Experts of a small language model: 2 picks a token, a softmax router.
Below are experts of layer 5 (counted from 0) of a mixture-of-experts language model. Rows are named router (the router's row for the expert), gate (a neuron's input weights, with its number), up (a neuron's input weights, with its number), down (a neuron's output weights, with its number) and show model dimensions 0-255. Each number is 128 + 32 x the weight over its row's rms, rounded and kept within 0 to 255. Numbers have three digits each.
After each expert's rows: a language model's description of what the expert responds to. This comes from a sample of Wikipedia text that the model never trained on.

# expert 11
router:151136073169165135108113178128102133107152147177149133185116116059191093146067103117054119120086167121070142086106091088158191136130177157154103155164152127153124181085110158149063219137138202099161131106183130086132144160111139167147142087121127114187080166124141149106128207082069114114108091115149131124151135185150153098167126068155104131162146141154173175127127101169090103109190125103070077119132117157131197131109117143123105073153089147146140149144095126159105169204157126149115104078140118147127077154156116107145142128125143139127107101147166084077143055116083136086116129086140136139144142113164144096176180036134135113133152128113167145135151125158159126189114077130164143158115139139096121115162164144195106115143110130188140097115100168102106162133127117
gate1:082143060047121157145075113144109127073151117110081109156117148117114179151099061130091099121104182067105113115099130143129158107129120123129127104112136096140187145174114132112130098099106127159143139103102151142167109085126144122135128098155102192138146110151135130172139220128143108141083127168151087103131138097169111065092131081117141139190086172133149159097137162053138145095135157119105171164082153057144094199089103085131175142161137188121076139130125154139079164128182165129142097157136133125123132156155116136157182125048165176165137125071171208179153084128087101109160168070147110096111124133155105156142136150109120125128168120129120109085098092098191164145159120081137187103151117170112115170135076145129163130084162146118185146117130076201174070111139153
up1:125079093132056144195156092128127158101137091114130138133110107127127106073125139114167177153119132134114148094098151124113142132112165205115145118172120180124161086211083105149083092131165146130155109158118144157121126067125156131178084197129120134120137178123135111116078147198090117126135160179108090119097107091070068158093106131156142115138112105174156153076120096083096120122132136147147190172103098119095105136115166132083123141160077075141109171191118132096171078146173155160101136141109155142132099126098119185100112103144169169151165098136103148156154070110142224203184156124087072117182103068119119128135124154120070147088129129113116162159124125182124154098167088160131176086103099189126202177127125127090113139139118136135166170102127125157136175074079175
down1:093155140104105113126146111057112129183191081124084062123097113102120187134135114162187086125131132122133076128157122104135170082187122154128124139158152117122098111095139173140122145102104122148133116107090163169104114090120130143147116096149150225127134146108096098122157181062145097075125130148141088141113068130130154059055104143170111100137153117155101193084132175132184138130112107119123158064132107051106113140109093150154155107165187146142125158106149162061149096124157170100141185132092075128131105074096110112134132070147174102217134115087130141194132133082073062086110141124165084124150141143174121144139126138076180121102080065176120149072121097093149127128153132107051133140138133162154120108152099089163189155157136144147156151148138156121148172119180103
gate2:138145105096128142118109121097147127106061127136125177151115149139121136191122113132119062106160152200181155142151156158149120134176118154118116126156105146119091197125205102142119178150177093107126090084129159187090067097177142120143128139148073098213123163123144161129173101163106089106194156166159175117089158129075130143097134105159183133134128113099142142148101174145149082099126136112131141155111085078087064115159126180107191093130104141147098113169146117196113123149118138127152093119103108114116074035162114142083129126109164096095143160129157172140100089149111124177172133054158129092154162058098184097163122109139135200129091145104132143101083209149135121098156163145134082114139103140146143100097115223096166131145144144124199107161130101129111121126102167
up2:068098198120173104099130117081120109139141118108171134153090207163121129152115106108165128101086132196120174182079131112129128138197141151184143156198091130161118150175169166124106161091164088173108084088162116166173063128148119138189123137120085120110067094093152153165127180126084141109115133166141133153172163145138100108094132121149107072080154133187117187127129143120155112106099128134210126171119096125114115083113105127100155123109091125136073129084180141156116157170074149101138182097138087149107098145184179117100142165125122143112123134182142098167118140134168165122084121113146093104137158148066117157156105155146149119157211161064117144136121138085094202133075159063124096114175167114111171136131105127139185096083128080154114152131139131182119120119161187
down2:116195136192135161117150117130116100159139129098106124174144037109132171094124133150122162104078123111091160177096115145120123087104102131118154149145094179103189100117144190111146168075157168148133180151081167129156141130153160095185161153184126135133187117137118153162130133143116141100154047119096098176154131107137077119059114095089129122136119127120108116101119070142098095145118159089138166132196141191100095171207088149115092132129133145131131140167130131076121073117144250125088135087095099141122098141052176129128146116145131148144172178116140123126113124120078098128108154106169102114156144181157099107121161118044140149134170123153154111156164149082119118148147113184132097130141078107078171101101135077129129079148192097184091197093100135106136134089107100
Description: Coordinating conjunctions. Conjunctions joining list items or clauses, mostly and, also or, but, while, slashes, ampersands and to in year ranges like 1950 to 1952.

# expert 62
router:107117068112153100083113114147110135120104123130110118136073137144118164140128119129143159115092198188159153182109145138068121162111197151136158117046125160126123083150173093081130085126134155159094126169100102124166133066170212116142150145087111121141134095135128104150095155148105166151087139080111122090125131096113138103171164158114098157159079197074125119087080145101151084137112096102122139115164133142063150100147129120084132104149162183095118173166104166103134182154049125125163144096127098115072077088182095177134099159082082111131218139103142156115128118079088166070074093166124087111141196137158105081140118146082134105125130109155132146089155125091145159142146129103134066117063149196096156071110157158094160110115126119176167136100103146141185134164098153
gate1:083182133121174100102121123195164127170191122181127108139107109133128095127131102099106112120141146121130098119083165177171089143113207100150129105145058111119171125148088109188091143148084102140115143089115084150145189106147076151101126140101150152135118143128100186085108088063133154143157169122091121165233130126066157084116177168128159126142139197087154136091168147159108145126189123141125131138146183111140213130165149124105116108120113147148160113103101081134136078067140142098119088115134090088160123099147153057068135137128165153132178134114118090099156070148122146143086174142139167149093118106118173101053154165121156087135173062151147152155051159143094120100125138123206111148083137104157145090140154145099110151161159119129079124140086124120087062100130156
up1:135099131118142160115144119087139109111120099064094162105127152116098142091147148098166085107159109152135086121127135201086157164160140110067179164183159184119122082136126099111143087171090210097110093123152111110103104127095103135156100165158022140120125149122138054169123141110088060067113178110152140119054117168139171133116101095198138120129092111129103076112044152140128111100207103137123173139092094121161169113149151118086112100118093165117182123139158167160137213140101153142103180134131108138168109151114133158170102152179145082148115107145135184152081124078141115114139105160113079115166150137159060106202150090126149119082112115116136111128199178136163128212144136164126125094170137163131124132124115177154158135122125120114103155091133156090137151163163162
down1:135159086147118167123125197174126116070145090079095082137178147113097126078112139114087119155113108036131146135102181166109083114115103137193139127143160112103149066115175171100109168106102137105137131130157115170102120219119127136142082118167103136143125167148101127204118128151105105156138184190074098220142138118125127102142083114122133142081132133100106148136167136166144138123114123136149125123091109048177141134121202111145126114138093126076177146150116160120174154120127117157139129101116154119137095128137056179175159131154090133151122093160077136145133074114097117164139130163108118172106164054110082099050055205141189127170143116173140186110127087113126108131156165090119119150143094118087132160110122175090169120146070115088108191108182149139101141156161128
gate2:134112112128159090159131157125140126122155062186173149099138126157099119090082111138136091049162114080169140173110096062109130107090134166156142152139083143139163137122080097037129132169117141095069140081124165132165154098125153155104155158119094162160139133059071147149186102078174099102085088098166126114152106144142152139069182100064070138128122172100146136078162095176192190131184098146068118127147123157123135147143150167108175079195124151170141121182110117139144142126126115108091106124168073114118102121106120143075141095115191107141083150185162104161156114115155145083076156183158164117133135185134104111125145121183137101071119112205120152133135120122144173113149097095094181126138073118184075146174165118086097148122124130129140167096155117144088139117143109
up2:105090184181133065065085131065163117156123114114150117141124191078166091213173128123125149104136136150136134138114142135123146164086147094180095132116224114154139094129172109129076095119117136150090122176091126113139113141118118139131127097125128138133093179205158163204145104112140130179124106117132122116117149094073156121144095098151091123129145108200148137115082169130141157185113104156150117099141118125138158143150087151158111126133146063096127102104162117139080096112101138150100122115137202096144090219172085107125124072137100202115100032140136103180178163137135087153125142131122142145088165146157128100102134138090132074131165102059067117101131181144149109102049107142150144077126120148141144134107101179125113085070079109170125112131134112077100097196104151
down2:133150144114211102144105145121131164141144147184120173098130179171111105175100106165145139100048136152168158126079085119167178182167065155143117180113178133076151044064163120129158138131169141134144121139137118136164087125110142174125170112134118074142127145107093109146129120086081190077122113073169121168109084103109080155122128088152132157164130124133083134079136120144098094122151068128171116108072116141185153186069153163122097065186210157088144153140097157102138129180102084153152128135123156100122100183116151103089144070077197113150167126071143117145122149118140145107143145085087140131120128190137111112109122124163129057173179099152130109123180116123129156162109131122135111163168156140123209090153136177134122088176165087152118162141101128116110081113153108
Description: Subject pronouns and both. Sentence-initial subject pronouns he, she, they, and both or either, plus digits in numbers and name-final syllables.

# expert 49
router:140136098189108147072133131177180208134109191107080134116099171143172111149112124183161120152145167108136104089160156103104101104127152177150153111139126090057140098164116115082130068123141203101110098164112135172201150137147113060108114203106108142141152117130123116092095109097140110164141155094111170144110155147116065167161103167073112139130149144093134106106116102088077087108164146099138144092157124158081117135153184141097113103077166135102089131125130114179138202090133116123159112077195090096108066134131137142127140097187121092154105105113149112087096086145111167111130143173094135165145104099115131086150114120146102063100160137116138175114092157108192123115161137111149211136070124157171092075085157198118143098111118143198121117138140134137188101074075154
gate1:130151096088126176110130107118119089082148103124143115103135149128145171164119160101087144170114159160133136154153126136114096111135078145137193191138146085108095089146153111127096112149138138106099115114114095157157084102152121144178133148097126155125142128186141041124137197151128110164064158127148069160057147106047000065119107154149126143123087111117158133140077114160143078082135106060140152083165126081169097170128137162152140098165128086076143137110103159079143117062096158096119078194126090116126142131165144094116142116137107126126094157094116172131162164103196090077097114137129122150077115083077135174134132087071165121111122145101113119113164143085164102165127119146223138114154074146104126074100107095126105162154106166139197129130141121122157127137167145
up1:128151121156095105149154094198129159089144185081140185170148178111157101073159133150120097117131123160136178092140061149130153117124127097141091168131099106160173141083141070107173107119171150131093167132068211126107155150173121108120138171083118107143123109105133182144103158150142113114136111129122129104115161093177182096124116099170081126159160076152133106146131105059081139114114174111164104112120115198122135081161101121129092067078148162156085139116149101117168129160125100142086171075094124144091079110136128147106140097106099117150066085186121126166106128091038158132105171111167102117168209144123136153109186163185139156084128090113140151162108115114063115087075106144087151115114129122139087142187103109135173027130116065135080107092126089116108112108159125
down1:129099117112089090138087135125083189143143095145126094183125092117128118109126142116151106130090119119149133180101062129120111151131194149145154088150103124196127122190091100115167160124128123100126057055112105107114096144079115156163072094156144084109131112129125147172088144137115071183061129076148138083121076134163135138095103137168113081133117134090141120135202211175135160189091091166119134155192129091125097091177165174168183143096181075170095077125100128142134110096163151147103168141100136118111104092114140127151169113100113112168216126131076156107130189057113090148102144146167107129172152140128076123130126090050139125154114137144145129125156148145132087104166140064130105096101146125076134083136144161128081140157117108163119124078090126135154078174075072
gate2:151098153171095117223148137114195116081105089105086108197207142134138059088072122200129096095135165102166079145104131157092063166157117103124138139121140113144120212137107151076113138061120100072110118133138138145117092102126078141097144074123117180126091151107102163133156109105137137155193095137167081105150118137150115155097098137123109168118132140117089168094128187099132151130152145153141078139173147143089123064077144097122089132162159086090190126146169115157164145103088134141129160125111153086106157109133141133086105103079103091148084145112119112152164139175136134072096146164118139127130172137091175166130150162087100083174153155074071110183180130094173150227121092118067103167100148154120130091098121160133140157110128136156109152123100191141126095107138127
up2:202114137106100143106043101094103139161110112147114159095098085130105139119145126113109077131136140132140121116168109140147153172134173165172124118095133157131099153154167129112117056149195155170133121049155177100130174136126148121098090137137138101112127136073083113120115213115143096066054176097134121123097133092152095123105101146025130146115162087140126107184131110160118099126081061108135131133098191112115145088169149204154092127141116177138145098106156107120164123107062124103170083130142116133144122179043109099170069122154114100146145115122116065125057148144161101082146167081158116189076097110097156166105137117160150108052139102056156111090135100134141087137135076096133127140134130119179125164081117100164135098143151142085183141110136161093133123074125124
down2:112102122117127136058086118104049106173118109144157175100079078114102127133141105143086078151141108140045169113174127100149100073169160152174070139088155086073165128133131161175114073133126145113124143153109157123081148161117137071106181144126135145152091113162092105157166158144153123169076115082148099114129132137159109114138176119130151127122141167166162116132132167076144169151132122103121098086172136137111100125157141107067147141107113115104139077114141140104138126131148141139155134103109143109080076179144130093131205159199114167132082141095093140131100162176145141131089179139167121154034168046126153146157126094136149180116114102179161127192137067090092074117109200124133143112118080090189152182113127085147144194119175143073096175075116107135149102174105141
Description: Surname endings. Final pieces of surnames and names, such as -ley, -man, -ney, -son, or whole surnames like Jones, Khan, Smith.

# expert 40
router:050150193113215109143116088141160100133147172139166137112053156127111123138115148163091075096105166113162110101069099160155160114108139107109154154164117106113152158114109096156172175101112153113129112104079156179115125126139110101129110087136144139179132135185117096152104086095153163130145134118094122191115089128154178137132128070116139130160150133145155094122162167182066129096165105151117058091141103113163184167129159120075086141148148148150145184059163145090086074124113084115162131122124096115211115183148130099205152170175184083174164125136108146172114086101172140150075114183119185087086155132143164120064136125122135137094152119133097084101090099116133118126086136129118131154142088147146085152077170140111094084159062140123176104108082166088132164108175126
gate0:122143107183160102135120174110130152142115090148111106125103058152164080151138106087113148151132118095107129107191169070172159139151108188162156128149134111115120168222160064183102100113127166141176133193177116151149162166166166128152082155133135113165104131135108132197141096201147220142119169087164121105077080103132107110096142102115174163112124041105053078085102150086137129107099103110134146117199098132120112112087158106092106109103136131139137103128098089114125152133121169101154207095172192141085161111135126107215097156112132155151177103134170093127109134028080155134120142079069137141119135071124123130149069172152118119108107127157112134111096157138110113086146088150161138150129123134088128172102148130106193130149102125095119125166133127108088108139106123
up0:121059151154127128134147093096182121118148148146115099116112137111077157106087168147159115120158152155131074174140087141134113075143147104153101133095138175140118117098136170106176160195154139120113140087091157112115064040144073111127178119127122157147159083103119151140130136151111083104139090190127137151122183145098130131132103151157109114084165210111168145153176076220107145136141155119123118131062176174135087146169089131180222168132130168116139184104127170119151114121147051117094090170098073109171115104126129140108146116150081083124104153158096137116157156188125159161147146200174115126155082172091127111095144119104182129131110169113118073148182106106103135159129156150073119153120093081186087064125095165119051166099127090142114171123115121144174154143127137
down0:173153161118138133105103116117072157140139103121112075091114150113127113104094141069143182123181121150102120156133110101068150145188130167202189171101082123146090132166112105154089097161185110113158119169147164106133117182128159140164129178112102154095166099144144189112116107189148126146096163163119076119125157190066132083167135145094117172165098134119111106181172143123089133140080107147168093106159167173115131165169162121191114157186099154132120141141106148103180140103138154209117153108116080134141102163091102109153101160115138170122117096126118123079103144069103082137130190166119135075156133143143099119135076021196146134127109082070182085099104133193128132101140042138097090119155130105151137151112102150081127099100071152149146140130115130097106091093150082
gate1:179124081093129129139186090124168136122129182145137108147178087135144133122074119128116147097090135130176129120087096095116124148150088121142123097095121118160150145131105101149099108131115173094154166134095127141084165120120146083093144177142178073087146124151072098135228098095085096122183158102124065182182144131116084094157108092065149139078149115154096136106143217152152132153102102141150101100130162200114137118125135154093147141168126083079125135090096106172163129039124132141196082157110117138125165120190141119103177124092130131086116065122099136172183067120147111126176162118108053166108124092124083117103152184125084088123154136147121073098131121099145179129152186095086136124098046146144131136138131184141104067186140156140097093116108123109072133143142090
up1:108116112105124124126112095119131144127062163116130134143179112156170080133035095111049109126132101130164155109100184134071124109060058092140135057115175153155144175171097119156097141088093145166148158127085111160099144121110171134109102112154099059096136153105113145179177089100206113087163089156152133145156116122093106119171120084090121135127168110117127189144195178124105095139129127117151150098127090148168168140103164152110141152116132128116095129125138137087139128055140119097134107235209157100095086138184131150068144120087136121133111165120137123117132107162122059176167121128132044097137081139117086117134158152125149145140140140103074087109066111143101133148166135144123139087154031122116152120126121139141128081165123152125110101098159160167180137124093204
down1:142214165096182160141085111107132111115128117136135100180108122125047072152146137149128131112088121139111174133214129143116215108123119135159124141124152106118111132136106168129165084146141070171127097192091106153141095164156088094098197108096166127168173162138093144164125105081144087130137146074113143146128157119177132130123092145111151096130168087160111142141149138076118128147109124162144138052110111148163087065121116119112084101132196079110162138068165076108164163118103081065097076128120149101056084104123089159126200149166196082083112100063152123098119152170112153127144095132095150097100129127098132130110090210137148155131108127104148109156158118142222151099145090110063118162169099152134148123129141118140169123124166129129135070153169089102112109072150144
Description: Table column separators. Pipe characters separating cells in wiki tables of standings, results and schedules, plus semicolons in stat lists, e.g. Pos | Team.

# expert 59
router:113101112127092140157073168099080171126053106116131177091099103127151120170095134175123133085105169102141141122183191190149089065125096129146155162146105182129135195167101137111132079137119137164223123140093127184080099093155086100099080104120142147145133150087152197119138141127115148152124144088166072098118140135104152101192121120141107126113134159189138123118150157121188107213119131187148138171133109143121120160121122067163101128151093125186188101178133134229131098152205125124087146095089156140096105096130079100143117094130132147105122126081113163128104142150138113091118050167073146150135116106141102155108126155170144141125164186163088132162083116079134121128168100139080123181144116146142131149164181110161083117120101109128201132112150143170125083152146168
gate0:117136187175126088095134158109106155139083181097087141128129082103106144129107115139077141098117141052146157061103122104178080158195077145160129086153115173093150124141116103118128158180123149126134074159098143130067127109202116124081092084140150120124150088191139111089068090171124135145116180129183157114074144122144142098121120182132089124140189106159131150156128134087075157151141057135108138136099084140138104121126138070176051121122101135145175156100129128136114183144187113138163116088065160136167165069136120127123141123106121119174091103139148159178160102016133149139184140171140213161128107084136142086175096101128183083108160101165067107135130146098144121140163112179174121111093136136087163092103101106141128124104106158080120160097097150138142149117152105
up0:073172134123127122114061136154156138089097207102121150180168072081126128165152155118099098096115108135160142122163119077131126131110099144127183097111082141082122093098092077121099134138111148107112151183142141060095124127155167109116105128161118115111124146105111152115182140134155045123166168142128134032141130131062094078141156146148130092150081094169119172122107171099078151106186104130150044069090120177154123083112153150157154118096138125147170113124094127109117147078164122095068148116100106100101156086118140112073144171065122128132142122156113118176171088144142143081111164155185136128146121134146168149125118169138179163142177128176143139088147162121133128132089112136119131141066106072140170091121160073172125202079084182124115082208148137082188169131131168
down0:125158164152170188129140096117104183081088138116129164145110134154127101137100092101122064129102136143113154099125193173124185138178123187156071100108162151128165102096083066112132151153095090093167079131139152119186080144092122112117126136152101121087138109145139091148111167144150131175126151101109086107153145066045135162085105180156130167082080167115125162140132088171068098098084159153131158099103146124124129117204104103177113106105154114143138085134096138102114155156066148084141085151175141051098110081112135140066148141126059122112094132129185152113143125128131135061101106133138130104056130055199138145104167169144099135098140155170100154122097176137136096137137132134097159176158109052091107088135153076063119129103132103081135083140123093094162127137173175
gate1:138094107086121113184125136091119141138067125142157118153091144171092174124147052100063136191082141123115134128084114202169163107121104077092104167100182151112145138173088109121077142129096132133157146072131094156110094120151152129158113175139173126147133106145124110133182127097122192162123100108144155135111186120115119113145107164035132086099126179128107162193105113124111175167121119095079160137100134134163125192106127124175171156160106133118059153158134119131169069091151111145080097153183101148140111101127145156142120173105173162118153140162075148133152083138118072056101080095174140125133116132097113144122124145078086174122117173133065233160125132122108150165123141117154101184160094112122158094194170143147107111110153123176107039175137105172103116149116150
up1:118109135193084122147141141140103142093155212152161127142100086116147165118135079145141141105154140144096109116171124120100125099160115076130219137203169121173175076048115168163153133128117157117141152163081131116160149152108029079090102102127082095038168105196159128117086194128177112132140116094059102083119107070165143127163140110199128132116097142112129119113139097115115090116103079148131121166084146104128151143167163132150152097099110118154167130096089104054100120116083169165170147114145106118131195124130130191135062142093148162108174116111148155081130097121176153135154160144108155125122124072137129132141150113141144133146081122090129069109125122182160128084118104155139183189172144123155151095117157161092151175118128151102099117101179180147107168138148076
down1:187128135104151093148151149112168134102112144156117092110192135084113140132167102085188168196154161146127143128079130185198089081189091092102061151132141150129109086102171124142175133127164166101126146086120122124109166129051159120106125110168129120140094132111105117147111097127161186142150086178100135107094171158132131146144138118065147069131183127177111184166097130183109118143077094070076144123153088143185137068143145158137136156131190103163153093173135124115114185167117176165181090126148106127142118134125109139102131173104102083118125114163152073111112178198138089067111117138158081121131120118152145090185123087081144135190121136068133103157129106088159138152120169125147097109122074105146116126122095145091125097111095154106050138086097188141125196057147113
Description: Prepositions and life events. Sentence-opening In, On, After, and words like born, died, year, plus word pieces after a, e.g. a-long, a-cademia.

# expert 61
router:120100121139159189097082136133132076147183145142196138144172139051089151103164166070079140111098163108082163128166118205086112160072139088073072191124143091114102096156185105113115117082113087161090130090162122117111153124119109078152110155121120151078139164118174113139068088130177129085078178092087128147166138086130104169128175095146094163180166066114171130139159128151059100154148130155142126143103155174186116154184123120143115119112130121131135159156146160133143103152178086151133126190090086127168083145110099096092071100104154032083078116157105153171073150129102121142096186142132147138137130164147125119122115094147176155142102104138070108110129148109093155100117158104124157103128144082169179167119108145178118174140138092097165097170162127128104102102094126
gate0:108117149139099065089058073206133141176139144172156091115134164085098097185156137054178156143137120109158139096092141146117119119152142137114068097132119128118127146125140127138069130088166079106120155152133135095148099190107128146096122076109171095167133170081094118111130099152158144124187091124161177138108140111113116112110076133129149120164132088183081142117091173142125129141148087178141175102209104136131150205157240118114117159131169129112127073129175162118108168108190189114123187153145151162138057135067098136145117097103098066157098153140139131109179156148109144067179152178152183131115127119118104145160076150161150107160147210101081164137148085129129115134195120181107149096139122114102094155115127113124104165146164109144147126173180087140146115119118119
up0:146110100148147181158169151088093094081121098094097157182126119183136126062106169176092118125133146148045150177144127130145106112121120115117139193119148117133142123123125142106143129141129158145143082154124118106103121071143126095154139188149093165086113073135143151144140107102128137137089137109106078104166121144127147161141146133087118146075151191068164108169162079097149144143120145095185055154082108112132060034129060101131149118127065133112098135131081089104158119142093088155130108099112123108083214129155140105120146165172160181091147100130103130122092070118134079218105092075122085136097148127171132070100182127114102176085085083141172132089156147084099105084042102089145132170121132141164155103114143167135095092117080156091115129080092151134137185141123142
down0:081110185080075089137145099149072067141092094154072134034122146185110118098126182109193168146164114112085079241100100150170126127074145104089131163149155130057140172082135131153094155152126128110109124206124091157123109129068125129142130158160108125076136152143166140099150078118128165157148147099110141124078096149111121150142165141140093105129143092156061098159138155067123149178120153118118109119115077136091166066138137120120133134127156140192073141152130174111122129138152169180168098143139165170125113109102115130104096120131138089095136134163127159134216177132181139127134107129136157108144117111117104092133129205077100123196151122101099091096192088171163109097092113160179170117086129133130148085100118113100072137145102142167137140151152149104158175178112114
gate1:142121090120115128130123083113088122137083182160084132098142131163163089085098092141154165099106100141140138135166060069185177134154159088164136152168110145177166123090174138085171098120118139085126143100134156148093157150143149066093163119104156106096167162091069107177133121067137091111235114164107114088150146140132145132141089151090145127103169150069176109086142099166106058149108093142125135149123105163108169131164151139109066109093109173072131111156105151076131142137145091100138169193152162176156071136115137067109098107088181144123117116155120144135148134152123163131158120103156092122128089205128173148177111115134146194169139174182138114180151044115155143112112104148088069124152088168080170154067095137130117135126100134079067177128095144147136097133113135
up1:160138144151089106114110088142063147100124184175117112136198139127133090173094086150135122134116080133146186161109128109183135092135175125132061151096127101146147155124139084080124189116066182057162116135160125146112145149139120066143162110113182099106131145120105135169065148093162085138221035136101126095203138123096170127110106136114091124082172119075157087118137078168134088192130098132156085131131127183098205177109195108082090086099128137113157086111121162086097152112161110176140107168156194163148151144128107076115120109077137166129134174165092109142112164119164108152113113142124127082111106153089186090090155118136144158123142170142141084198091066112125146118132130139159117130122133169139118111141091146123149138077115140077121132124110153132169097108068090
down1:142143095151160144139110110152154103134060128180182124115128102140135124199133103140191116073092181167175156113129183148143117110159168124106121114156144077107148098126136105160068156104091175158140181129056110113145117095113165113186121057112133160110168152151101133150199095131128098141095146145145187142157121101112140151141180093148145141150177091149140193105141171060148106196148106139162130117126103135107142180120105163127098096129178124110090134175114070129132132131126133160140099222098124141089116135125124164054131165183162122161137180081115126109067163145085114100091153103126119152145132123117099157137080193095159132103086187176113103169096156107161129138182152077174158091069097051164137139185169111119112143136151157159156149106114191117124142135196138
Description: Articles and prepositions. Function words a, an, in, the, and possessives his, her, its, their, plus possessive s after apostrophes in running prose.

# expert 33
router:174119120134110177144124091120205166154083106112124185116143188073153091160143115111166160126155161142164089187066101121161159151216148123160102174085105076154111113102156131115160160164106150141151119120080112142076138122115105145121156099093207159150086102196149129125111128124161067175177092143117133091166166167146129116123114121117045089168077086128127102142201129181136114068141184121176196156125094152082142144121074194120107174107099144129111104114142140114121161119098065087131094157127094123125178183168134128052149108169159139128147097115100110110106120152125095090096127134116094127139154156123146154187144155108114161161159130107123123167141095120100099113150149106103072115142166146136189183118145078077115164113123145095198128121149165116100107201162128
gate1:194142168112116138106090110157139123167136139147133168132140146115152077045114116100141146175095140127110193172112168147172194147143121118202170105103134133091083191125150093168138107084114198163093148080116147135163098110140075109090080118179116146140108088128092117196101135128085103066138131137088139109150114185144163117104131159057119127144131069153119102105087087134217118102157149092203148159105105179119093095119145118108136154073095109151181183107139093117119092208120149239148085104158104156102156107128107081132134119148156108093166162113139141092121103122148108119124158162100123131119144094126118088110127156116139097099126115150144137123127145145189199156122109069120146103165057098143138130143095159132131141144139105054121066135132134149129126120168213
up1:117122109102145132156188105118130147167105084132129119170107174149125192168126112132098114087116115155109110144103126107131104135139132165100085138144139124157122103136129164101127116154152050133183168156130101121083133151146125143144183126119141114099138148124134081073139129102113138213116140123177143154127169091091096137114153095150105115094168187135116089112151152067128200179045145160113110085135141094141121111114141105149102058153110117146078145103181136147135162069165060030157115159136164117163085122072173114148129112078132148175139109169121113189131104157104100156163147064154081097122144127107134123170152178088122173204152108101113142133065117139060108167134143232127126153090164119084169102179148133139129083090149085199111156099153133099121185094068104
down1:120127095121093116158177134095120077123126146132128101167156112113127067159165058153139180148181152102085202077141146057087143144100123147097070081131138121091153065125130154152161116144139128175124129180142079130128176080145126135119118123175172117128092114139140092126175141156138116143054165140138209112111028140116141133170154149128164165128148134127104173130098113093116139158069148090148170155125149085132135057097140118144222152125165132099096148056160143099114144108174132138103153109171159134160126162093109097112107119084117129152089196080056122156150131160099158132176178077098127142163171151162092076105121119120158156184120148153099131137171103170139108139096126101149099159082098122140165178146126183176119104194104137150124100101130147161127178160080076
gate2:093136098144110162177137102144072110160088120102122120164150113151113132137130138143173123126161127116109152075103179141088092107131180174116139151128121104108118127086148115197126112136115167145142180160185076135155110137055122145117075105202194101124154143142148123147126065043118143157141121142074122100224176119127167226133088141158128069112111143131143181117123134192110136085174118162107098129126104186095182116132236158131061126139124097179120135108167154119100147146118140138122152097147097131194149208104186170115088120110097098165110135083120202118121126109135133136098111176127153134089115112102130144147154158161131116115107174123104156113107108196129090113119177221152117147095114149167171106124165099105116139145162105155176113140102090085107105090135134
up2:123091041133181180072148150169151111143150130144112138128103133131125130127155155152151085153155153047112118155138112178090144109167114076167147135168133135161117133143135122087120120124094162111098115075052138129132119091172196148106195179125110077094080131059120137127135169103142182096121109143155132137072112083193105079094135176094106163218156170076128108161105143116162065136136131164173169135137108142178162101184097138157181162102155123115154144201123165145144119066126159127146090137144134121133144166198060119169092142104098137155090100183111187149149113176081140148112145098130120133131126164122195140147110099123132126112123115136158155184114117146135095062096124090104114115134130116152116105110101201116050142121142092085072136149118083192122104165139139
down2:103161152156067084099122093153112118132171098054142077104110157120141139105161075163121084095153113147116165099145096155197102143135071108125098147187151165104091125103075089173098169141117170140151151206119118125115096130134131146082167112132069138127143105095117187164140076116157125141127129080149126121125124119104118171151082086180052143203041164190168125140142170077112099129139164139139122162098145138077122151133149138167089079124073154152132079125152103144140146114131119085137106132093102136103121100120091140114165117101171069101156171154026146175200126130163154114148107149118147184094105179086110139062093172157130141169202128098112079109119142140116087129174116116101129174160154126115169098146176139134072113167159157130158112138138129127095140128064164
Description: Table cell separators. Pipe separators between numeric cells in sports and statistics tables, plus month names in dates and table divider rows.